config.toml
n_layer = 14
d_model = 256
n_experts = 128
experts_per_token = 8
d_expert = 32
d_shared_expert = 0
activation = "swiglu"
moe_layers = [1, 3, 5, 7, 9, 11, 13]
router_score = "softmax"
normalize_top_k = true
routed_scale = 1.0
balance_loss = 0.00411
balance_bias = false
init_std_router = 0.023
lr_router = 0.000754
vocab_size = 18912
norm = "layernorm"
norm_eps = 1e-06
tie_embeddings = false
optimizer = "laprop"
lr = 0.000947
beta1 = 0.9
beta2 = 0.95
grad_clip = 2.0
batch_tokens = 65536
seq_len = 512
train_tokens = 362500000
steps = 5532
dataset = "wikipedia_en"
Below are experts of layer 7 (counted from 0) of a mixture-of-experts language model. Rows are named router (the router's row for the expert) and show model dimensions 0-255. Each number is 128 + 24 x the weight over its row's rms, rounded and kept within 0 to 255. Numbers have three digits each.
After each expert's rows: a language model's description of what the expert responds to. This comes from a sample of Wikipedia text that the model never trained on.

# expert 23
router:106111115169153110098137115117132129145162128081155096150136114136134108145138098105129185123160147120113114159130131116146137123126101099119132116120115123115151095093117132142131113100091127134155142132141120109107126113155122149125125107097108104122164095137143079126162158119112124127117170142137088162155096125130118127141150157118123116107112097144132104103171144136082144118167142131105173120136109191165172135124105144112120157119105161099087155154140141146141102153105066152131137107113137128112097108154107171075147111122111136127134157156098139091114157126117148134126161150168112114090207108167096134125098116118058126082142142081172142106143100170140152105135111114089134145138137131086137124110114133128149143106108121141105115054104160158100133138122149
Description: Verbs, pronoun objects and prepositions in narrative prose about actions, such as prevent from, control, him, use, support.

# expert 56
router:158132126120129121098097142148118098136166116139111141072149144135094146116149143134125126113099078112172115154155144129117127132118120169183126199108109102135120123143154084097130166126144123095149109087172111142083130108190109126068112131144105139149142143093113138148145169127143137104157105105122141144120148093129120101143156098156122113152106092142142150136126086166131153118139116117110112086085138148129143144142115120114191107109145094134118111142085129145136110149057132149156129131109113107134134143134131123112152133143146125092147091158143110132105151145119118108137103126138149139138136174142132099144140097130158122099109135149138156140075177085149159108145110086138122171161136120103133115140134088085136126111144118142070158145122118106190139116102156
Description: Coordinate symbols like °, ′, ″N, "(aged", and "up" in "up to" measurements, plus location words like along, south.

# expert 50
router:126119136102087102115137145133153136128155126149124117155114124137093150160134110103145106131133172128141145103115078156129103091104113184128113127131083166143167115163152094114141149136157123158158122174115129132137103160106166115124091067109141135167098077125171118127097149131129121137137116118109120118166127134135111104135154145105151145135111127129109131129060128110139162151092151177081134075106118154120121145158124116112131123120170140132100136138129116137178154123158110150149107165161126118110117140162138146132084162168126132138139123129156118133140086085116148102159078169105162135137124124170141145121146154122122145159128105125104110118159158073087135152131117128103138128105100103109187159154061086123136113121117103128151158137170135140117145094143142
Description: Capital letters and first word pieces starting a word, often after a quote mark, parenthesis or line break, e.g. "ob", "ap", They, At.

# expert 27
router:153143151132158134157107115125122082113122138167132137145100172131140117166137110129126116093117129150071122143114123117111109129141134160119116100156161120087125106102095129119135126116094152127131097122145144110147130112106113125152083150111159150121097126104104078155134133154131121141107112183177133091148135133071148088124106139137153167125120121112117155120155143099138150122072136143111138125138140155116117127154199118123122126117174180166139121141136126139156112122126105144127137130117113131124146086106155097121086090127139177127095149134081115134132064155126101150110138124114145123146164122152113137144097111155141115143154086068127117149137104146072122133100115166092146095144108085110090145141136144143157162083105145143141093091096173133092123156182124
Description: Word pieces continuing ordinary common nouns and adjectives, such as car-et-aker, gen-et-ically, anim-ation, administ-ration, and first-piece words like dis, exp.

# expert 12
router:109143128130136134127142143106084095181104167190141161156096149117106113103130157136132112103186124148118154120123138104104144134146126127131137135149142131100107101158134171074076168159149138141121138121128125153133186133154081087139124129140139132123145160099118133107170130076130142146121145110148132118152104112127101091148097108109152104116140153140074149158116189114163143108134131130130116133065148127128127076121150161141153149189123150132158121102122145138075140087122116093141136113118110137128167122120070105115157114118129127104108151105153122187100165137114096121129131115129126148152111105117091150131145122119120156141130098121139143103177142134054146140133123157128146106099097131132132157139150171103123124117092098122104129164110091101129134131114123
Description: Tokens right after a title line or inside one, mainly disambiguating parentheses like (born, (boxer), (soccer), plus the first word of the opening sentence.

# expert 9
router:140159115156106181126147090119128132161090147149109182144134168121139170095115114165121125120127145095097134112104156086103135133085160184174163078162125142113107124142144124155127133117139146098104142098169148134114133103162128127110119097119125133136081146104104088141202133100141163129135111159172142084149109106093097101101099113141177155126152142110115146160111118151128128120133149124128144143138172132111107087122149105139136112148099101126138161113091128126121128153169087091058132152107130094139129111084157108123117125107137161134097155117118149124131129107128116167116096112148092100132118109134166160125145109149133144130118111126122169090117093163091149135107091118126149187120133108121088154121154159124108133133124127139142100094130101140108116144126110
Description: Word pieces in the middle of personal and foreign surnames in cast lists and rosters, such as Mazz-oc-chi, Jun-k, Ac-uña; also Thai script bytes.

# expert 7
router:119159135098155099148113122122147117120154099141139139140114127118114144151140169121171092130138130141165135119090135136137100128141102146124119107124133129130148132171166099109121168124129141134175098146082155143113129124087120105161126130092133127146126129148142108059140083137099123167110118118097134104149103142115094075157147132085105151142134129099116144115104127076141125201091147156100137081105103159168137124154120105088156150077161132086131181128144167127138157112149119138129158166172143139127097169159176149114146132155148144085145124110121126135160107117130107085127124159083164146176113096116147137154136146105160148120114131133160129118139147094130166127134121105114130097089109123120111152158123112110151111097130149117175125131128122100124145148193139
Description: First pieces of names, codes, numbers and capital letters starting a table cell or list item, such as 10 in tennis tiebreaks, IL, Cann.

# expert 20
router:095085113136134164141137111073115151105116141130163151155099119126097149117141115113146130151168110086126138122116141128124127153128131092106121127155144172148110093173099145120133122143090125159137115118135156146117099153152130124145137140098100127116137138151135193190136161093101104142133120119175141151153108112106142105070115144100143172132175173113114107142128153106146143153121133141131167160114155109184113131147142083109133124094115108145111121101184143101138116133153151105143132116128159089160096115114153112157120139127118142146122126186116113147156137152131101182126160143155073126104110115118098103132168117139116106141134128135133122085145141167110127192098122089117090101122116104102113142120140194129134103152140129155112112120097103095141132127154079
Description: First words of proper names and titles after "the", such as National, Royal, Group, Last, plus existential "there" before is/was.

# expert 8
router:171125128157146129150138112165126125090086124173131178126095125126117122111111129132130174136180120126098114150114122132125142154142173139141167149151136152113107095087103201138136111126120113137134124103166123112125165098200105108123113143135117125129138130111085150161130154122144079113104136116164183143111069106121127131107102115165119113125129129105125115097165128147167141103134193151122135140108114098125149104138122080145169166156080144155130111103101136150080140145119117109146093098111141127101106126085108079118161134106125145157127114142130126151121120177097102157133107149169124099118145120158103132132092146121109134142106124111123118120124135152105134110080104136090137129075126127135085137103151142152097155140154126126127123093125100159140072143158112
Description: Nouns closing a noun phrase after a modifier in institutional or sports prose, such as championship, station, district, Award, film.

# expert 54
router:143156112090104141112130151161177093157118122123112100118156098116143120172172122150135117082113096124150132131133115096147161164086098120106098158119116123130145155139115117132087166114110129085123126125101110126056124125121165144119172136094165162064118136130160156093140121115151159114156127085152197094127140132143130118181143120139123143158146132146114140122122118127117143157132122134148116158120134124080118141113138105139064135117148096138131143121083149118116138102141088183121162134118120101167094142152155132096116183138105153128151108131143138104102153145115135090148125158144125139138109121105131131157112132123136132105048101170147148159145157119145101169111113157149103106159147118121115148143139109117151101116106079140144116130140125105179127133104115
Description: Short word pieces following an initial P or other consonant in rare words and taxonomic names, as in p-ik-es, P-ah-abengkakia, storm-p-et-rel.

# expert 34
router:141128165141107168102127126142102111132163096124122160109174111123110144147103137117127137114118131124117128121154088146112154128155117106118100122134116131140165134145150085136153104127127073146121147184105088120130141152125130175138172116116132133114157093143148113127098118135134134107088168108139140140140149136135148105091153119146099118137111130136147135117163127141105162182126192109091146143112094121167152136130141106088173105092128104094099128167193097148168098109124125173156133113118138173108101144148113154107122136117132174132162159115150085119126142126097133070115086127137158178132148104131126103093135110125120114155099118155138096161096128083152113095136115097145107142108128120096094153120134122172123093102140163155078113122111167149126105131101172
Description: Numerals and number words giving quantities, such as 150 members, 17 goals, three, fourth, often before years, million, or %.

# expert 37
router:121107138107129120153126142119100093149151111131100136115105130130128120109192110148115116123126148139125136120093130114144107132149139170123163112140128096117113119148118170110141121171147133098136129078095150119139112082130147096172118116150188140130085136137139139117140082163130148143131157119134091116093097101136093163129090105142132126160152130093091161108138131100158090130143103105160114110138129112098115112109098179160094136193096157144141133109126152141096159171144153116097185137111101080168131162146153143164105119148109124090131165134155094151138106150096149143163132142170136148133102116139121102115122125152155105114062135144133123121163129112111131170155086127110166130100123143102116160107094138114132135142140117161185103119105165140140158125114091
Description: Later pieces of first names in biography openings, such as M-alia, Marl-ene, Jeff-rey, and whole first names like Thomas, Anna in lists.

# expert 62
router:154149141141124145158117116111142081168086167125102151091117106146159124131093166135105098063147122130137099088083092105098132122145155158148112106157124124140115097154140144121109165094123152119155137109120117159106142107163124113109095130101099107113155172134082121123165134137157119129128100126161144118153153129147101095105099131146155115133158147108146145141135115156112119146113147077103159140112129167152111106097109114119123148146163125105146154120078097133151168107173115167081120094126144123125134099123112091148155140138102136116132161135112168164160149131077099127115094125123162118148117141155146112132138124133140136137092062147112126133148120115075177141115110115130126143147124120103084138109170170131141126170132134091113077088113115129134129181097116
Description: Inner word pieces of technical Latin-Greek terms in biology and medicine, such as -idae, -ensis, arth, rog, in taxonomy articles.

# expert 46
router:137162152054133152150149124137142185125087151110110153143117130101129106118134126117153141102123146144117115125113097174089113148138127136140102090156140128155106130099094103124117111105110118161127125145127150098125154166099105121106124169119098133086079115110117146139134095090170102116143175130135127145110142176117182088098119140113153098105142107140169117151161137110128128115110194116098175147145139127131175108125143095124107175113114118153107149117118143101110108111180139146153110144108140153126130154079156156151098148105100160132147155174193156143131120151091106151104117134153151151116110093111153098123145122171162098177118124113131099112156128133119160144141096124126146098138101132114118132142167104104143095135084147125144123118154114101120114097130143
Description: First pieces of split words and short stems after an article, such as app(end), Pl(utarque), rec, sub, and Best/best.

# expert 30
router:091092104137127114111121126135087172106151125124114133144134115156114132163150169144117146140128116114151157149119137152150123139159081113089136127119108164100133128153145106134126109132110133151111117109121115121112124122113124100112129122086159167125094098116164141084099091137142120103098165085112156113106146138149111120164179154099156161138118166152165152097107132134149068149191168127121135113152179134106098154169128089131112117107148119118131131123109111136131074143114166145132160126093177111163125118176127146089095140138141111114135122136112132125114132145173135062178146142128123112135166110120080121137092096122140129169125126103128091159134117153132112135111157132165076129125125131141137159140129110120171119130135093125140069085138129120116165116148189
Description: Proper names of places, people and institutions after prepositions, such as York, Warsaw, William, Harvard, and pieces inside ordinary words like out-sk-irts.

# expert 25
router:101132136155144157114118132142101152131132138096156102147126092137144144132155148132104146111133160105106117117099118093090126167149134100142138132128152156132131111110122099100102135112133098155155187119135140147103089153112124112123098143109100136134119112106119113147119157096141101123174113132129124121113091126160093169083133083121126134118134146162096098097113128191130126088139167151113146102111146168107126144138115125127123143082111137134096148117164137144125158137111101110135111104139119137178070110167113182147123127155157167165152156165086122115141165158109139123159144144150093130087114126152164087142084122086090099148082119081161145155141143134101090130093147105149107163083138118116111108103157117141152162084088128132124103104139127153140146133151170
Description: Common nouns right after the, a or a possessive, such as review, band, album, project, company, study, support.

# expert 47
router:092133129133119147127114094097087173109111165124129172091131164105189153102114152102106163126164174152104102135128129093123114119140124132138154109114154124153132135150155106178128152153102117164083120133170137139159108137146108098120172123093131137146141140080142152142090157119107100178170082134109097130137164100117127131102067136162105096157137118135138131145132134131145160118095145117139087158122135100167099124087141107151107105157141131113164163113132098121091131117130147114091100139124148112128116113093115113159136142101137075094123125181115168129119099160133101159136169113139112119100092111135146117138141140179114137126124094126131143117133124140107158122100122111134115123128081125150119106147143170143119082125100157130125131153128130149138134115075058
Description: Mid-word pieces of surnames and foreign words, often Germanic or Nordic, such as Gött-ing-en, H-ild-y, Bunke-fl-o, -berg.

# expert 60
router:091154120135113153099113110092105133176090163156099171135120159125110153103106175134126136138162189084118159094144124116140158097088145166104154107131159141065122138153127094156162137152093155137087113128129133130119149122143114117133133089134125102117093150106107116134165129098109153160114120121169100123096119174118098119102110134150130142165169165125110150139119120139177132128132137084133115154157131088119114154095125135155090153155122129128106140098136126108098130115137111102105111148122170103118158140130144113113102118118088136105103157137110156156141164145162110138119136135115080117095104112117154103135111135162132122143105107128106157151115097130071131174113131121170138125099102132139093137116135113162052163144138113149175115125097153090108143142095113
Description: Final pieces of personal names, especially surnames after a first name, such as -ington, -ović, -ley, Miller, Johnson, Jr.

# expert 15
router:142138122136139164101139120092156137102140140122093158119084132119139084106091157139108169149126098092121080134130143173184108111110153165094116160125149129164092129180133141117122128108157142127076157122117126132117152135165089110143165151111167138126151124113100138133128125119150107100094130130168137141135091150159118172112108105135143155153112162139131098162094145138125097127113158056178162163134141114131093113121109128141107120134126119184161142148141154139119105105145152107140159102100175153126158122067117122128117111135138081123126127157146146127141119168128109144119097142100143146159150101137116113143127137141095077121130088073156134111151123153154131144112158175140102110153135178154108097149121159140141164099119126108092132104100124122100125112114127
Description: Place names completing institution or country phrases after of/New/United, such as University of North Carolina, New York, Prime Minister of Poland.

# expert 39
router:149119115155118139152126135128168130161154140169099097134147099143095145147150113138166137139193106102148159114111088141137103118080103141121154128128079144142126127170101104115098129091148098127141097105114150084098166094102116087120124154129173167164106121104160082137144101110138135158103137113168123120161125121117123119143142156079128102148087140077124117148127145075117088159105138122103146117117123106095100137163116124115155164145105121118114140154133111144128150130122122096116105148085136089136104148188129134143101130118133135110142111106144135163105110136131143121115148106155150110108153145162140168121157114136127085155172150120085115080168167149134129137160099162083138130147148125104130178112095132142181121093152106140139139096136097120130121141120089
Description: First cell after a row-opening pipe in tables: ranks like 2nd, 7th, 1, positions like CM, stat labels; also reporting verbs like stated, said.

# expert 42
router:135111161153163173148104124111101153103107113122119138133082132130121105117106130150110151124128154099104104108114153131140121111127176100093165113145110171121090109117123160157150114152138120124100158117144089133094086145134108110179104113119110135153133100151118141157125115123113128128114131103155149139112081149131120158110104099182115148109129147121103138122170154146157110106116212135135111139135139115126152146112153143115129176161147150134144131073162134140135143164098121108161165116091144163110106133071110152115140075127133168083139126192147091099118141138149139163140094155127142132091100122139125108129079151151133151128117151090144142135110108158124107108105141106133113105131131162129071104103146118154117115125154148199092088116138154154097125139113117
Description: Nouns naming a person's role or an organization after modifiers, such as politician, footballer, team, band, album, author, champion.

# expert 18
router:162119101079100079170153143152123141124087156132143078134101133107132111145163170132130097175097102111119104151155131105123099106130112110099107147080110130115127131157150163110120147096127137128109094118125126130115162130138113112096115129137180150153137168124102150090111130138129163136134118113144174123117112154136120158151146146144162181178155122143127183144149137151156088099115088130090095136090098134099121131119160109110093129089130132144102112116138110091094111174124145153124141165116115119122083178150128128118130139119139125129142172108163117146129096162136147180144144159102132156120091185130096121126140125152108142124104157140121118130127147128125133167108166128134105096140076128179137101140140104080118115157105087133150113135136115113087150109162102
Description: Word pieces inside foreign or unusual proper names, usually the second token after a capital, as in Ten-er-ife, A-ir, Bal-áz-s.